Below are experts of layer 5 (counted from 0) of a mixture-of-experts language model. Rows are named router (the router's row for the expert) and show model dimensions 96-191. Each number is 128 + 24 x the weight over its row's rms, rounded and kept within 0 to 255. Numbers have three digits each.
Before each expert's rows: "comes after" lists some tokens at least twice as common just before its tokens as in all text; "gets" lists some tokens that make up at least twice as much of what it gets as of all text. This comes from a sample of Wikipedia text that the model never trained on. Tokens count by the router's weight.

# expert 53
comes after: " of", "'", " with", " for", " and", " to"
gets: " the", " of", " and", " The", " a", " his"
router:098117124142158136112113141164152143108142150125113099114130147145145139124193071171107116151132136090132135144140124118077130158116103114097138162107149153158144118100160108112126106144161142107140120116119133144117141111134116091116143139092126126140130131094089134158144153063132142116

# expert 79
comes after: " ", "1", "2", " (", "–", " $"
gets: "2", "1", "3", "4", "5", "0"
router:130106158140149137131110154118094120107135130146153145143140131121146115118156161109122116131094110121161118136160155129069123132115146088122128125148096093156144083101115081165128139142130104106129169132146150125146118146116096177156077128105145130124088117122139149118092138206112117124

# expert 34
comes after: "\n", " |", "==", "===", " ==", ")"
gets: "\n", " re", " Re", "==", "-", " ("
router:122131105111129118120160089108116076133132142165097122137133099083118165096117101110096124120116108135165148127149129133146136147130139118159143097111163109127099086150155134133102126164125131143174143171109123105104091128116143086115126146129151149143152135152148130157168094142110124184

# expert 28
comes after: " |", ";", "0", "1", "9", "|"
gets: " ", "–", "1", "2", "9", "."
router:125166114156090128137115128120105109155127168128136104156117106094130120117157127142102174130116114079149130118121123079095145137103126126126140144138104143134169142134114177149116140079155137099117091129116142143102112084139157144125137082160143100152134119132123109099127081162128130133

# expert 56
comes after: " ", "–", ":", "|", " at", "="
gets: "2", " Ha", " Ca", "mo", " Mo", " Sa"
router:139132127138149084125084146125100104090114125108112130108115117145135113137131109134134124108092108125128123131095104143124116117107158124141073188118133115107122117148169148110172145109146121138132125149128121152088171139142090118145140151105100170140146097194152112121100149134138148078

# expert 14
comes after: "\n", "|", " Born", " Party", " Clade", " Team"
gets: " |", "-", "|", ":", "=", ";"
router:126143099157116156121166184106168145141160133133162119124127139116126142145157137115109096128131128125151111127093155090132104137142163100129158113100135078123109073131118148135130125122141117117098140103118100121159106109095128166115118141154125133139115110164135144177135166123150075159

# expert 15
comes after: "\n", "-", "%", ")", "|", " •"
gets: "-", " |", "|", ":", "%", " •"
router:179152128149128080131149128100158136140141140142105129098142111109142094162170107137100072137109131134118091132116158077120141171169078116102127101112161131114131123097145137107132147147140149149114124088128130099171116105142113138120199089083123100151100106093106108145118143077152125140

# expert 21
comes after: " |", ";", "-", "|", " \"", " ("
gets: " O", " ", " L", " D", "O", " C"
router:107142122095147132122129122142107144125146104129178129130143157157134116143119130168106172115147160165103122137110103154109103146131174099150149137103116099137171144178130097151126122125129102107086152161154112125118158177116162158166110167128142153104161142141097140164164136130092147110

# expert 7
comes after: " |", " ", "1", "–", "2", "|"
gets: "0", ")", "3", " has", "4", "2"
router:155132144143113139110143115105152126133090096171131123101119163095125138132105136113138125131111163116187147147111128115083112124161130117140119118144098123122100117129129134139166110152108099125162169122138120141123107136121128099139104099123127119134105139136123141145120157101121126153

# expert 2
comes after: ".", " |", ")", " =", "==", " =="
gets: "\n", " |", "==", " ==", " =", "==="
router:111149154112140076158098135101152142116115114147156144135118132149116143139150112103080152137103133097080145141114121150145078121149126171114157090101154104129131069160132118150113150112111131132158132113147105131129123123134136167148126142126151122133118126172116144133162132154135129129

# expert 65
comes after: " |", "0", ";", "6", "3", "5"
gets: "–", " ", " U", " mi", "/", "'"
router:146148124131119143126123113104097110142104113115165132107130087102159137139121128102146142149139140129137104073104125095131146103103159140150100134149097104079128146125108125105153111125123113108146110113122161128129187144112170135134167090113137180147103171093140097123167101167112087132

# expert 73
comes after: " |", "2", "-", ":", "|", " by"
gets: " La", " Le", "0", "2", " Lo", " De"
router:120128117137127136097199138127101149099132119148110123162120099159128120111129128130123160175144149130165121122125079139134100071084144144151134094151120110167145149142117129126100101115147126115150154142111146139125101148117127140162103141097170166107148125122119132136118110103144098117

# expert 29
comes after: "\n", "\"", ")", "a", "i", "er"
gets: " |", "-", ":", ",", "|", ";"
router:139131110159103104154125139155151177154134164156143141105101152157095099101174124131122110132122167141156136089137134129165124190073130077147146066115157150128122102137137140127143128134152103111126120130122104100154117114098139171114120110137144125115150114137132149134067149093109112140

# expert 3
comes after: " of", "'", " in", " to", " for", "."
gets: " the", " a", " his", " The", "The", " their"
router:150078089146152099125123168135150177138140153141096111123161143157118153138149081180160140149143133128110146177128125128074102138118114140133135147082116156132164152122131143113153158151137173131138095110096142096119137111119152143116149136158119161108132127111118129133150091095135142156

# expert 18
comes after: "\n", ")", "0", "3", "4", "5"
gets: " |", "|", ";", ":", " at", " with"
router:148113128115129098099102135088168148119117156105131145142123136112127130104119128084145160130123166111135125108085093161154124147078098111109147150125150113085140103135118104123109136154104103126096073123108153140156145121125107176151142128150141159156149180128136140131100158094100148159

# expert 46
comes after: "\n", " in", " of", " won", " at", "R"
gets: " |", " the", "|", ";", "-", ":"
router:116105106150154151089097146110161113115138137121117133130128098104176131156147155119154117142094147091089106146132117145123097100132106097153152174120156095131133090127116079142100159182155101108104093107106127150157123101113112178114162109138106124130156125152127149084120120118113136164

# expert 6
comes after: " ", "–", " |", " (", "1", "|"
gets: "1", " ", "2", "9", "3", "–"
router:101139100113149118157140118129100115090147151118122160129168140102124140125116108136074114110141166124189140104129093097100160089108121103096134102153132112130127102156106081174125117110138122122133144140109160100123096168107126147132139089137133132109135119158127108089083112174104120124